From a checkpoint of a small mixture-of-experts model trained on Wikipedia: 11 layers.
Below are experts of layer 2 (counted from 0) of a mixture-of-experts language model. Rows are named router (the router's row for the expert), up (a neuron's input weights, with its number), down (a neuron's output weights, with its number) and show model dimensions 0-191. Each number is 200 + 20 x the weight over its row's rms, rounded and kept within 0 to 999.
After each expert's rows: a language model's description of what the expert responds to. This comes from a sample of Wikipedia text that the model never trained on.

# expert 5
router,186,216,200,236,214,233,203,209,215,191,212,155,159,196,219,174,216,188,167,178,179,199,202,219,201,201,196,192,194,194,173,214,191,170,199,196,229,195,219,233,244,162,210,189,194,242,195,206,181,165,185,166,196,233,159,193,165,171,181,181,214,208,159,194,234,167,208,184,178,231,165,202,207,183,233,212,200,195,194,194,201,212,201,221,165,243,188,172,201,217,219,180,214,188,199,205,218,226,187,189,171,228,191,218,186,189,209,215,179,200,197,225,201,205,196,204,212,185,191,214,234,202,199,198,198,209,163,194,208,190,187,196,194,202,187,217,195,192,219,226,211,205,183,184,202,207,186,200,231,194,198,233,176,187,199,219,235,189,203,189,167,197,184,165,181,206,236,198,234,217,182,179,195,157,250,202,221,189,194,228,215,217,198,188,212,187,192,198,236,234,223,189
up0,201,206,180,201,221,204,178,190,217,206,186,203,195,187,181,196,186,199,198,228,199,177,183,188,206,199,190,172,209,165,190,185,221,196,171,222,176,208,184,202,200,216,217,191,196,217,182,200,221,233,206,153,168,173,181,222,190,237,170,241,204,191,192,212,164,220,194,195,179,209,186,181,206,204,202,179,178,201,201,183,191,210,186,198,206,198,179,229,204,206,204,214,155,223,206,157,204,175,187,173,214,186,190,220,167,201,217,206,164,217,197,210,197,196,200,200,171,201,185,196,216,216,214,199,195,225,242,229,213,199,199,187,214,176,185,191,216,197,264,212,217,171,242,157,171,217,180,235,204,205,199,194,176,239,223,213,196,180,144,187,216,203,230,248,185,180,189,175,208,208,215,211,176,225,215,207,178,190,231,184,162,199,227,190,176,221,224,179,214,199,216,177
down0,203,204,207,191,163,195,209,202,203,223,161,191,212,213,191,187,184,199,224,162,235,133,181,180,191,207,223,184,219,188,206,186,229,170,225,200,199,164,193,219,233,195,211,183,175,217,189,221,237,176,209,197,180,201,216,206,206,166,188,209,169,210,214,201,226,184,194,183,163,180,195,182,197,183,226,193,192,192,151,155,181,193,189,195,204,190,208,206,169,194,187,183,225,196,208,215,202,188,211,185,185,236,210,193,169,220,238,205,189,188,187,207,198,244,189,191,203,180,192,202,210,217,238,181,181,244,197,190,235,220,215,206,159,189,188,216,202,197,200,213,198,161,203,191,233,189,200,197,217,187,179,184,168,182,201,179,228,194,217,226,186,205,165,226,204,207,195,216,201,182,211,212,203,167,204,161,210,185,204,175,228,196,225,161,188,177,209,201,225,230,185,168
up1,236,184,223,174,163,175,204,220,191,225,239,177,182,155,218,207,178,216,168,195,189,193,206,182,238,245,215,213,189,164,179,188,189,181,185,216,181,175,217,200,219,174,174,220,202,231,180,188,190,191,195,181,184,218,219,194,172,196,195,166,175,198,182,227,183,186,178,187,221,194,198,225,185,203,208,214,192,206,208,211,142,202,185,208,204,211,208,185,180,163,198,244,223,187,211,187,212,202,224,203,177,164,224,158,219,185,190,196,196,199,162,190,208,206,211,199,206,192,192,219,188,224,190,207,227,159,193,198,205,165,185,166,220,195,191,217,185,183,191,167,196,229,209,198,207,219,163,204,145,219,241,191,209,188,206,225,224,184,196,224,187,207,167,177,180,221,210,179,202,214,207,227,205,170,193,190,207,180,194,228,194,188,222,200,193,222,204,183,195,203,219,215
down1,195,205,236,189,204,231,206,206,198,205,187,217,224,218,202,183,219,221,200,227,219,220,224,188,220,183,177,191,192,188,205,178,230,223,181,213,215,201,192,212,201,219,224,211,207,204,170,183,209,202,202,216,225,225,178,200,221,179,198,206,176,188,185,192,240,233,219,210,170,224,227,166,230,164,197,191,169,199,191,215,160,195,235,202,210,199,211,208,217,216,210,167,227,182,202,214,193,183,240,219,226,247,190,188,192,221,178,213,189,253,218,210,201,182,187,205,206,230,197,204,210,197,210,158,182,236,178,215,204,209,201,216,205,171,201,209,215,196,214,215,199,188,187,210,199,191,202,212,219,213,174,181,197,192,217,175,243,177,197,157,223,225,250,197,219,197,179,218,222,223,199,218,184,165,240,202,196,210,207,237,223,195,213,182,211,157,208,230,220,213,163,231
What it handles: Person and role nouns. Agent nouns and kin or occupation words, including endings like -rist, -man, -er, such as psychiatrist, son, father, director, footballer.

# expert 6
router,195,229,203,210,183,220,230,215,178,219,205,206,184,209,222,189,177,183,167,226,206,179,192,204,194,212,189,148,236,211,245,176,229,214,164,213,177,185,210,229,190,188,194,206,233,176,168,170,189,174,207,201,222,218,179,245,199,158,179,159,209,227,201,190,179,174,228,186,219,208,219,202,189,195,186,204,213,223,154,204,227,164,204,189,183,205,209,161,195,170,186,180,230,222,197,212,190,221,184,162,178,174,191,217,215,189,240,202,209,189,218,206,165,173,178,194,185,205,185,210,226,197,207,189,221,182,240,180,208,226,192,214,244,191,200,191,210,200,207,186,212,175,193,186,218,225,169,220,221,195,181,189,232,204,210,218,217,209,198,195,209,206,243,195,188,205,213,176,194,200,226,176,200,210,191,208,198,195,182,222,210,232,173,227,189,200,211,218,207,213,211,218
up0,218,211,219,193,223,180,192,227,188,221,178,173,174,224,204,162,208,193,159,220,227,214,204,176,220,193,219,188,210,177,175,202,185,248,199,184,194,196,196,192,226,199,201,192,201,227,188,218,183,205,184,207,173,215,206,202,184,183,196,187,191,218,187,203,192,191,233,225,173,215,206,188,201,198,234,213,222,240,215,191,196,217,221,222,207,225,184,225,214,253,211,233,256,203,200,220,187,213,231,187,197,169,236,198,185,227,182,224,215,199,218,201,210,179,237,179,214,222,201,193,210,208,195,195,193,173,194,174,181,194,229,212,215,216,190,180,242,188,194,186,165,171,171,169,193,210,230,189,194,168,178,211,199,215,179,200,209,205,202,202,228,214,191,206,213,225,218,178,211,142,215,208,214,196,211,191,186,175,210,213,153,227,166,199,191,212,153,174,201,198,228,188
down0,215,185,195,187,179,221,192,198,187,173,214,240,204,189,215,200,163,199,212,231,190,204,203,203,173,202,206,203,154,211,217,237,201,205,171,227,193,211,184,192,181,177,203,254,199,210,224,174,218,178,170,216,224,189,193,193,219,218,209,179,204,228,198,218,215,212,240,168,220,224,181,205,212,185,172,223,190,206,223,226,176,187,211,200,157,182,213,180,209,218,242,189,172,208,224,226,240,205,191,169,181,193,181,207,167,174,191,180,176,225,193,215,190,211,189,187,206,233,223,208,199,182,205,218,212,218,215,227,212,236,193,172,188,237,174,190,231,175,203,176,182,217,179,207,200,175,198,219,159,224,224,191,215,202,173,163,196,184,171,206,188,168,195,183,207,213,197,188,208,246,231,204,179,205,193,207,185,210,172,184,219,196,200,205,221,196,242,203,178,204,205,214
up1,208,176,230,222,211,191,174,208,189,203,226,273,196,194,193,230,175,183,234,199,231,198,231,198,196,209,214,178,217,194,211,201,203,202,220,183,213,235,203,184,232,187,193,228,215,215,213,206,241,217,231,198,198,196,197,246,203,173,223,255,195,206,249,219,193,211,233,196,210,214,198,195,176,194,193,220,206,194,199,224,198,190,216,183,201,150,220,205,231,235,194,195,200,235,210,203,204,174,192,203,211,196,201,195,245,194,188,186,205,220,203,176,198,197,216,173,208,209,201,220,198,203,204,188,178,190,218,192,192,226,184,206,186,206,195,180,199,207,192,212,218,182,196,204,172,181,167,221,205,198,177,174,222,209,238,170,172,199,191,205,199,190,197,212,169,149,177,223,199,196,205,185,186,184,206,176,214,215,157,205,241,186,205,241,163,186,196,216,178,223,162,213
down1,184,220,192,199,183,180,166,187,216,164,202,176,201,186,198,171,174,203,211,182,221,217,212,209,226,219,209,185,166,175,177,187,176,207,192,200,175,195,205,210,190,221,178,216,208,222,193,204,193,172,218,167,214,199,234,214,228,193,203,226,209,202,232,180,186,240,183,190,187,185,203,210,221,193,248,231,183,172,209,182,215,216,203,226,177,193,207,222,168,179,205,197,223,166,225,249,203,210,229,242,181,182,215,213,195,193,184,207,164,188,193,181,235,214,190,224,194,194,217,180,215,150,211,216,189,205,147,199,178,174,181,199,212,230,199,253,241,208,175,197,208,216,173,219,210,201,231,232,200,211,204,192,184,175,181,195,197,191,216,176,204,214,222,167,234,192,205,209,209,217,188,206,175,210,201,199,223,209,234,189,206,173,194,173,198,221,200,194,225,202,175,200
What it handles: Adjective and participle endings. Adjectives and the endings that finish them, such as -ed, -ical, -able, -ular, plus whole adjectives like long, small, large, new.

# expert 30
router,174,238,183,242,186,234,217,180,193,221,195,176,195,178,184,196,189,209,220,186,192,190,196,220,164,175,189,180,202,218,192,208,208,180,197,203,239,185,213,167,194,159,189,203,239,199,171,202,191,234,202,178,213,189,218,198,206,183,188,225,194,228,172,167,189,182,228,208,198,219,224,199,215,198,182,216,211,228,175,173,200,177,194,196,211,191,188,164,230,212,186,175,181,207,175,185,186,199,193,189,207,218,198,234,177,200,181,228,189,224,195,209,208,207,151,211,186,197,228,193,229,221,234,194,169,186,198,157,202,187,184,181,224,172,195,184,199,232,207,200,213,211,160,193,203,197,180,185,166,218,208,172,188,210,193,204,169,225,237,209,197,239,213,203,229,208,201,192,230,166,165,177,177,180,196,215,225,218,182,179,220,215,195,190,175,189,163,236,231,195,194,214
up0,220,166,203,183,230,174,207,196,190,212,156,210,212,188,212,206,206,217,194,263,190,238,205,189,189,211,191,223,144,188,200,188,204,198,191,188,224,182,204,214,173,210,170,200,192,185,214,196,172,204,218,191,201,179,171,157,196,221,197,214,204,183,190,196,152,218,170,166,213,204,189,239,204,161,202,217,220,178,193,200,210,226,223,161,204,203,208,189,222,205,210,210,199,200,184,207,197,230,179,176,202,212,191,222,196,234,211,214,207,212,185,200,219,200,225,190,162,219,181,207,200,187,207,195,184,223,176,213,216,206,182,209,202,204,208,203,201,212,215,180,161,198,152,210,229,212,181,192,191,213,186,203,226,189,187,194,193,193,218,212,227,208,208,197,203,214,157,193,190,192,220,142,206,169,194,187,198,217,179,152,241,226,203,227,227,158,223,213,182,162,203,190
down0,202,242,195,179,204,212,195,196,223,167,189,230,211,233,188,157,224,175,176,181,205,204,182,184,231,163,166,214,195,170,212,177,215,214,191,211,214,198,195,195,191,214,238,192,194,182,188,189,233,187,206,203,223,201,233,208,206,203,270,195,174,201,174,208,225,195,211,227,205,215,197,208,180,237,224,204,199,227,190,222,215,212,216,207,210,198,207,180,213,215,201,205,236,170,184,207,195,188,182,168,183,207,216,203,185,176,200,203,190,218,187,208,216,171,208,181,197,197,164,171,175,222,173,215,193,207,188,202,186,228,188,218,220,161,204,210,200,217,215,191,194,199,169,186,176,200,217,216,200,268,171,182,231,178,225,196,196,183,158,200,169,208,235,175,188,206,187,211,211,192,213,192,188,210,173,209,221,185,212,222,238,197,225,189,187,202,198,245,211,229,223,188
up1,212,179,227,187,205,185,141,195,178,220,217,170,171,181,165,212,211,214,229,206,192,220,236,175,193,180,214,199,227,225,172,184,221,203,173,204,199,216,185,215,228,190,180,194,176,201,213,247,216,220,210,190,221,172,201,181,173,180,206,165,228,189,176,214,198,231,207,219,188,214,198,204,215,216,190,248,165,189,200,185,190,221,196,208,191,184,212,159,185,217,220,179,216,246,199,204,179,173,180,187,229,205,221,193,208,172,176,228,171,202,182,200,202,219,166,195,204,209,228,182,209,209,210,162,198,173,226,189,198,237,197,202,179,191,201,180,212,204,159,214,171,205,186,184,179,213,205,162,177,204,197,213,171,175,209,164,168,176,217,205,200,215,192,227,201,189,187,207,176,202,235,219,190,196,203,173,164,190,218,179,196,186,182,173,182,192,187,209,194,203,200,181
down1,207,205,184,245,171,212,239,180,196,186,209,229,231,216,218,180,216,200,164,184,190,191,196,227,221,213,193,198,206,202,229,211,181,190,220,215,204,208,175,156,183,185,196,185,220,192,190,173,188,214,197,215,196,215,215,223,191,205,158,204,189,195,205,203,159,208,206,197,206,195,218,230,205,199,196,193,201,210,209,201,207,220,200,211,172,197,216,215,218,225,221,221,218,218,218,203,226,221,202,191,170,190,182,184,213,233,195,197,214,200,202,202,185,156,220,213,217,196,201,186,225,185,200,221,202,210,208,204,208,200,214,198,263,192,195,217,210,208,222,166,222,203,215,202,197,214,222,253,214,221,220,157,228,207,199,202,222,192,209,176,243,211,192,195,186,179,241,200,251,195,160,152,227,228,173,203,188,180,191,236,157,188,231,196,232,227,185,194,218,196,163,180
What it handles: Row-start pipes and months. Pipe that opens a new table row right after a line break, and month names in dates like 28 March 1900.

# expert 10
router,162,206,206,206,188,233,228,205,212,201,223,149,188,217,217,167,183,188,183,236,190,190,209,204,201,192,212,198,229,176,214,162,233,203,223,221,223,176,198,231,224,199,207,214,217,184,185,194,203,192,218,214,204,181,214,180,218,173,175,239,209,232,156,212,195,159,226,208,212,187,197,184,177,180,184,212,204,216,194,203,233,209,200,212,218,226,190,154,215,173,217,187,204,192,197,201,188,194,158,158,183,216,228,192,171,186,208,199,197,176,212,208,228,207,201,187,214,179,249,202,205,197,196,215,215,181,208,169,217,200,214,172,211,174,203,206,204,217,204,203,180,191,199,239,199,192,190,216,213,209,196,225,226,206,151,194,188,196,175,153,204,217,216,196,165,193,202,181,177,211,212,175,232,242,205,198,179,192,182,172,194,232,215,210,165,193,195,221,203,208,162,179
up2,172,239,192,193,182,213,197,225,176,181,191,211,164,176,216,199,152,191,186,192,161,194,189,178,172,210,190,176,228,200,198,173,185,169,205,133,222,179,203,189,202,194,191,205,186,178,189,161,208,211,242,197,208,186,208,229,225,175,211,180,235,172,187,206,194,180,219,188,188,148,190,227,181,201,203,226,187,227,225,185,173,219,174,188,219,211,198,179,192,164,188,189,205,218,232,209,225,160,220,192,193,215,211,191,214,219,189,197,205,193,185,233,198,190,190,214,183,209,194,190,241,178,243,189,201,216,211,210,200,194,197,220,178,189,182,222,198,210,172,194,198,183,170,206,219,207,171,207,199,153,193,173,216,177,159,196,209,180,176,254,200,197,211,195,199,187,181,187,201,186,215,212,228,212,217,228,187,193,212,184,213,180,187,207,212,206,211,220,189,234,184,202
down2,204,192,212,205,232,164,177,205,224,228,208,177,196,170,190,212,202,177,201,189,215,196,229,181,222,214,223,196,174,196,185,202,201,212,177,157,186,200,243,184,169,192,192,210,202,204,173,203,195,167,233,236,198,201,191,181,209,210,198,201,202,181,200,197,188,203,188,232,217,207,186,215,172,213,182,208,218,209,192,222,223,163,161,206,167,199,192,219,203,189,219,199,190,216,202,214,208,247,195,205,193,202,180,163,191,216,190,199,196,194,221,224,175,211,216,222,166,215,243,203,241,188,208,174,188,153,199,189,196,201,200,236,242,195,194,206,235,211,202,174,244,183,215,166,176,205,235,181,225,202,161,169,195,245,210,241,197,188,198,204,181,191,182,217,223,195,226,184,197,173,193,227,186,201,172,210,179,201,223,223,207,184,223,236,195,214,195,196,170,191,191,235
up3,206,200,165,191,170,204,193,191,145,217,222,208,219,228,194,229,173,189,225,174,208,216,209,195,192,199,189,201,215,216,182,216,208,191,216,197,202,188,204,212,191,203,205,219,148,222,231,182,228,205,211,212,217,184,219,215,220,222,233,208,215,248,197,192,202,217,213,193,215,177,202,163,202,182,195,228,184,209,212,186,199,199,199,187,202,181,226,171,233,229,224,218,222,195,218,231,178,203,186,181,203,260,217,226,184,208,198,205,221,196,208,202,189,217,196,238,213,200,220,232,228,210,178,230,221,194,181,205,221,185,215,214,182,188,216,237,201,242,213,216,190,197,242,226,209,198,209,187,182,177,226,240,171,199,228,191,230,210,210,213,211,204,212,243,183,240,178,171,170,210,204,211,196,192,184,211,235,210,196,233,173,194,193,197,218,213,172,186,196,190,161,187
down3,199,198,222,233,210,216,202,208,214,206,210,154,205,221,165,208,215,222,219,237,209,225,202,178,222,235,193,195,243,236,208,252,219,199,171,201,200,179,197,232,190,213,207,200,219,201,192,190,196,183,188,158,212,171,223,194,191,170,205,197,187,183,217,219,200,179,201,196,198,227,197,190,252,220,209,215,190,210,219,172,209,178,166,182,184,225,201,184,191,204,156,210,179,182,213,214,183,207,205,253,198,192,203,183,210,173,183,181,200,188,221,207,185,206,183,186,184,185,193,182,243,214,204,199,199,180,146,225,201,188,198,185,173,179,189,207,218,176,206,186,244,195,193,196,170,214,197,193,201,211,240,190,218,166,201,205,221,198,196,192,214,209,217,204,182,222,164,191,233,203,187,187,149,221,232,202,225,188,210,169,168,200,232,195,209,170,199,209,209,197,172,210
What it handles: Word-ending suffixes. Suffix pieces finishing verbs and nouns, such as ing, ation, ance, ment, as in renumbering, decorations, inserting.

# expert 14
router,177,182,200,190,190,182,207,200,193,252,191,208,202,186,185,233,248,212,187,201,197,209,178,216,217,167,179,188,182,217,231,208,214,212,181,224,201,156,210,190,205,191,219,246,231,220,196,181,189,218,170,176,183,207,189,188,183,203,219,183,214,205,193,188,172,198,174,194,200,192,217,221,196,194,160,177,190,166,198,206,208,189,217,196,173,192,185,256,167,175,196,217,228,240,164,183,217,198,178,190,214,220,185,212,190,223,218,198,224,182,193,202,184,190,196,223,191,205,185,172,216,213,185,202,198,178,207,194,177,178,196,182,179,182,200,219,184,241,203,215,218,194,224,229,208,191,180,182,214,205,169,219,210,184,202,206,182,208,179,172,219,203,231,208,205,226,183,205,194,215,183,233,249,209,224,175,153,219,181,215,217,234,170,213,181,172,187,188,147,186,187,199
up0,188,175,199,177,208,205,175,199,175,245,211,169,194,226,175,204,211,205,151,220,194,185,192,192,222,244,160,203,210,198,183,188,164,170,194,184,197,205,215,208,200,193,173,204,177,243,222,197,196,243,221,173,214,180,190,175,186,203,220,171,224,235,173,210,198,172,196,181,192,157,201,220,211,203,213,194,169,212,198,176,195,190,231,217,213,176,194,197,190,200,201,219,184,191,181,186,227,198,206,191,174,172,196,216,200,198,188,184,196,197,214,166,175,198,218,207,233,235,239,217,179,197,200,228,184,183,212,209,207,223,208,204,210,222,240,184,199,208,155,196,237,226,220,201,212,184,222,197,197,179,218,189,215,219,174,154,221,210,194,217,199,194,204,195,175,193,185,187,167,232,201,216,204,197,172,231,201,174,175,177,211,198,192,200,228,198,217,174,155,191,238,199
down0,178,201,149,197,179,188,195,180,212,202,184,183,187,196,219,189,196,171,199,213,201,206,169,195,190,197,224,228,215,206,218,163,197,200,219,226,208,183,219,184,182,181,201,234,200,155,207,203,228,192,212,218,158,183,215,232,207,209,209,201,192,202,218,170,200,190,208,231,201,181,197,202,174,218,216,186,198,185,193,218,201,231,218,166,189,189,172,213,196,236,189,219,168,194,225,193,175,181,205,181,166,226,201,186,222,204,203,210,196,224,196,215,223,175,204,222,194,273,212,207,214,206,215,210,244,219,161,194,185,210,164,189,207,163,191,209,198,201,221,178,169,188,176,229,213,187,190,170,192,200,176,234,186,200,212,204,187,151,208,162,228,210,236,198,192,198,211,234,213,176,198,198,199,216,178,166,214,207,202,196,214,195,180,193,161,244,192,222,178,203,180,195
up1,214,187,191,183,195,185,186,204,208,179,219,187,204,211,219,190,202,188,210,240,216,207,167,195,213,210,187,220,192,217,201,170,232,181,249,237,202,193,204,219,200,184,214,214,184,219,173,192,196,175,190,223,202,196,194,206,214,173,254,225,199,237,182,213,177,186,185,224,152,196,217,180,217,195,230,212,180,205,217,218,207,198,188,220,184,238,190,215,172,175,223,230,195,208,210,215,219,219,216,203,232,201,186,197,178,237,227,195,204,193,213,195,205,185,217,199,179,246,190,174,213,226,199,215,191,209,230,159,216,194,195,219,199,215,178,196,204,205,202,196,202,206,202,188,206,208,201,150,193,217,238,208,207,188,222,225,178,217,200,219,193,193,176,192,174,214,210,209,167,244,174,219,219,229,233,197,232,234,234,242,184,200,248,218,197,175,201,219,177,181,168,216
down1,186,211,212,240,232,197,215,208,212,194,200,167,165,185,205,241,202,205,183,162,166,175,233,179,201,197,200,219,189,202,203,210,187,164,154,199,179,205,181,178,215,167,199,191,195,191,203,214,204,222,215,156,180,223,212,193,174,207,197,190,206,177,165,214,197,223,200,171,187,202,208,219,200,205,216,198,232,208,192,154,211,187,215,208,226,177,202,211,232,233,170,184,200,207,213,159,178,176,175,184,179,210,174,189,181,192,197,219,185,179,215,190,222,215,199,206,190,173,191,204,169,177,185,196,249,204,247,226,204,193,203,206,209,164,228,217,196,226,190,196,209,180,189,189,186,216,227,219,196,184,213,191,184,199,175,184,192,205,177,158,224,181,234,180,186,189,211,223,235,176,202,185,196,198,183,188,179,176,204,188,226,184,159,214,182,191,211,154,195,204,231,182
What it handles: Determiners and articles. Articles and possessive determiners starting noun phrases, mostly the and a, also his, their, its, and other, several.

# expert 0
router,204,228,246,229,204,206,183,209,220,196,210,208,205,212,192,197,171,185,205,204,220,193,179,168,212,185,233,152,228,214,164,199,240,227,212,173,177,211,192,228,181,177,186,212,217,203,193,210,218,218,218,193,173,175,231,197,197,168,201,244,190,217,203,201,192,190,216,173,216,209,206,217,177,193,199,210,242,224,206,197,222,239,177,217,215,223,185,172,208,208,178,184,200,178,230,214,206,195,177,229,238,230,198,228,196,243,213,189,176,165,188,164,200,238,212,226,221,182,218,225,234,173,208,209,227,193,209,170,199,197,221,203,198,181,200,151,191,230,181,204,176,179,164,215,220,195,194,228,216,201,182,212,213,187,205,238,181,211,188,182,171,203,232,185,178,193,202,200,214,191,209,199,173,191,186,197,183,208,204,180,227,194,205,221,199,205,205,211,222,228,209,225
up0,214,188,201,177,196,224,221,202,228,197,230,176,209,257,180,196,177,204,205,218,184,231,194,204,229,181,188,170,198,212,222,171,201,255,212,218,195,225,223,206,190,211,203,191,215,199,196,185,242,202,209,206,209,195,220,198,196,206,243,195,215,193,195,215,167,206,232,169,230,167,186,204,207,174,198,228,229,206,207,172,205,226,181,181,171,212,233,196,188,227,191,178,206,181,177,196,168,171,203,214,193,231,213,180,206,195,196,229,177,169,237,198,181,200,191,147,217,201,193,215,166,213,182,176,189,177,222,203,211,174,196,205,215,219,201,134,229,204,192,197,211,198,211,197,194,202,204,165,221,196,196,197,230,227,172,183,182,205,190,196,199,216,185,212,186,203,183,238,229,185,207,200,184,245,172,199,163,188,195,217,226,210,199,225,189,210,216,224,179,199,199,192
down0,173,183,231,199,205,221,186,164,219,187,187,143,175,173,198,181,177,188,189,200,186,219,180,181,218,186,198,222,236,214,170,219,214,220,189,188,191,195,186,184,203,190,202,205,187,142,213,172,210,182,209,179,190,205,215,200,170,186,225,219,198,230,208,201,208,227,176,203,206,166,227,169,200,224,200,202,227,203,170,206,206,195,213,227,202,204,168,202,235,210,228,235,205,194,171,188,219,228,221,203,194,203,203,183,211,194,207,149,190,226,185,210,170,232,175,229,230,200,205,206,223,202,183,234,204,199,183,194,207,200,223,206,205,238,194,240,230,168,191,185,168,222,172,204,192,205,173,186,204,198,180,224,183,194,232,188,217,216,198,192,194,188,227,199,181,224,166,196,201,173,205,202,186,229,208,195,203,224,212,178,178,169,202,174,196,150,208,183,221,205,239,192
up1,195,179,205,219,236,206,173,194,190,229,221,177,188,215,181,221,177,189,206,189,188,241,250,172,218,178,206,231,194,201,204,227,215,213,212,170,193,175,186,223,229,191,214,207,196,177,202,191,157,190,178,189,230,222,193,213,206,198,248,223,177,184,214,192,256,205,223,199,222,206,193,213,222,186,210,176,208,208,215,160,200,234,241,187,216,194,203,200,165,183,230,203,200,187,178,219,211,188,200,233,182,196,193,228,220,230,153,201,175,177,223,190,214,189,163,185,256,177,181,211,212,190,177,176,186,191,177,211,192,214,239,152,206,208,177,203,183,203,181,199,208,216,220,200,198,197,210,201,205,204,193,189,202,184,207,211,198,199,219,227,214,211,198,193,203,205,196,228,239,212,194,205,185,223,203,234,210,198,215,218,197,200,212,240,207,247,221,200,197,195,166,203
down1,203,210,212,196,202,213,194,212,229,214,237,224,226,196,182,210,195,183,188,160,147,166,235,183,213,205,210,222,174,185,209,169,233,228,231,202,236,181,228,205,225,191,201,216,201,203,222,217,215,178,211,156,166,198,217,226,212,211,197,198,209,196,179,209,204,196,184,194,199,224,187,224,216,170,188,212,216,188,231,218,215,166,179,230,185,200,197,208,170,205,232,186,206,213,153,216,155,203,206,237,188,193,224,214,198,210,191,169,227,203,192,178,158,237,222,215,188,235,203,195,221,176,208,228,227,201,203,179,197,179,203,203,196,210,199,199,199,183,204,200,218,212,212,204,207,201,193,193,184,209,213,185,195,255,252,178,202,190,200,202,199,187,199,192,221,182,195,185,232,164,211,238,214,222,230,216,216,180,207,223,210,210,253,197,219,193,178,204,191,210,189,189
What it handles: Word-final suffix pieces. Closing subword pieces of longer words, especially plural endings and other final syllables in names and terms, like -ers, -ors, -ons, -s.

# expert 27
router,217,240,156,186,188,250,229,176,185,185,228,216,190,198,194,213,158,175,204,202,210,194,201,200,178,158,196,238,221,205,191,230,227,175,193,204,214,205,190,196,217,167,230,185,220,178,157,197,162,218,230,205,206,212,224,223,170,174,171,195,238,222,218,191,213,187,221,189,206,195,182,203,192,166,181,220,172,228,229,183,197,175,202,210,179,203,187,179,188,206,226,167,190,226,172,211,211,181,205,192,179,198,193,223,207,209,200,218,207,224,217,205,209,232,176,205,204,220,199,243,221,203,171,198,221,216,205,206,208,217,168,222,178,211,193,226,182,223,177,212,179,194,162,182,215,202,179,195,190,197,185,178,175,190,184,207,201,210,201,201,190,208,234,218,205,235,180,218,217,212,195,190,155,226,188,208,189,223,174,190,189,206,201,225,191,203,164,170,217,184,176,179
up0,202,217,208,210,160,222,203,187,217,197,184,215,210,198,217,181,213,235,175,156,221,210,171,230,191,202,190,227,203,226,187,229,215,213,243,240,201,196,210,183,247,176,228,212,223,217,224,213,193,211,182,179,167,219,217,202,243,217,174,204,191,185,141,183,200,182,197,212,186,222,160,230,246,187,216,189,215,223,216,202,207,192,220,173,227,213,224,191,183,191,214,196,197,193,196,174,226,192,203,228,192,182,195,206,169,213,204,199,202,187,184,186,190,216,190,201,219,207,206,186,150,226,182,184,191,194,178,203,155,214,179,209,212,200,189,209,194,214,168,216,199,201,230,191,197,236,187,216,215,209,203,214,194,253,180,222,194,163,222,209,163,186,211,213,205,185,185,226,204,164,188,203,228,213,197,181,224,181,226,180,185,208,200,199,216,202,203,226,216,188,222,220
down0,182,214,192,189,220,211,159,229,176,201,231,198,219,220,191,229,195,188,198,201,178,195,188,202,169,189,255,197,214,220,207,203,199,192,194,191,227,209,166,208,197,209,169,184,192,152,173,181,221,201,196,226,217,183,211,191,223,203,200,218,217,191,199,200,196,187,206,233,220,200,209,212,174,191,213,177,190,218,231,214,155,213,213,215,211,190,165,178,199,212,223,193,187,188,190,201,186,257,200,228,196,166,184,228,196,181,215,206,180,209,238,208,202,191,203,206,190,128,208,164,216,220,170,193,204,209,192,227,209,195,218,191,181,192,159,225,207,200,221,189,222,183,221,204,227,175,171,187,236,199,143,216,221,161,184,175,211,187,219,194,181,191,194,207,215,242,219,203,178,207,218,177,219,214,177,198,199,219,186,188,203,193,209,165,191,210,217,230,175,199,200,198
up1,216,209,226,222,192,201,205,234,187,200,193,172,179,231,160,220,184,219,209,219,181,218,177,250,199,183,208,199,171,199,211,192,214,193,213,178,227,206,175,219,200,222,204,218,185,165,206,208,230,185,180,182,207,194,186,181,234,191,207,171,214,199,183,195,148,202,235,170,202,171,150,203,212,207,237,180,192,185,179,208,182,216,207,191,197,206,235,214,177,216,203,206,191,179,186,198,203,212,226,172,206,185,191,180,196,166,173,189,205,178,174,207,200,209,163,190,214,194,175,169,198,199,215,196,193,167,199,200,199,210,221,209,177,197,168,192,185,222,241,193,219,193,184,239,217,231,203,200,268,203,227,179,185,206,198,203,164,195,173,171,212,199,205,207,213,196,242,221,186,173,171,214,193,179,192,223,220,183,215,194,190,208,196,191,243,200,176,232,205,218,185,219
down1,190,210,208,230,202,192,220,188,177,206,192,206,156,190,206,200,202,240,199,188,213,196,207,233,231,199,213,183,185,235,182,189,207,219,240,218,252,173,224,209,211,207,209,198,231,180,199,160,180,217,222,184,193,136,182,193,176,202,194,206,200,207,222,207,198,212,210,171,210,207,239,229,181,247,176,207,220,206,196,189,208,178,203,192,190,179,223,191,189,210,194,206,176,195,211,158,215,201,230,213,217,177,206,203,192,189,196,208,193,194,191,207,183,199,176,193,224,203,186,168,175,195,204,220,214,193,237,226,199,194,195,204,175,195,203,174,205,200,237,213,187,210,176,199,249,177,184,205,208,205,249,212,246,193,207,211,237,227,212,195,218,209,203,237,176,193,219,200,220,209,177,207,186,190,228,207,200,188,227,228,253,215,221,187,207,226,197,171,232,206,166,196
What it handles: Mid-row table pipes. Pipe separators between cells inside table rows, usually after a number or name, plus semicolon separators in numeric lists.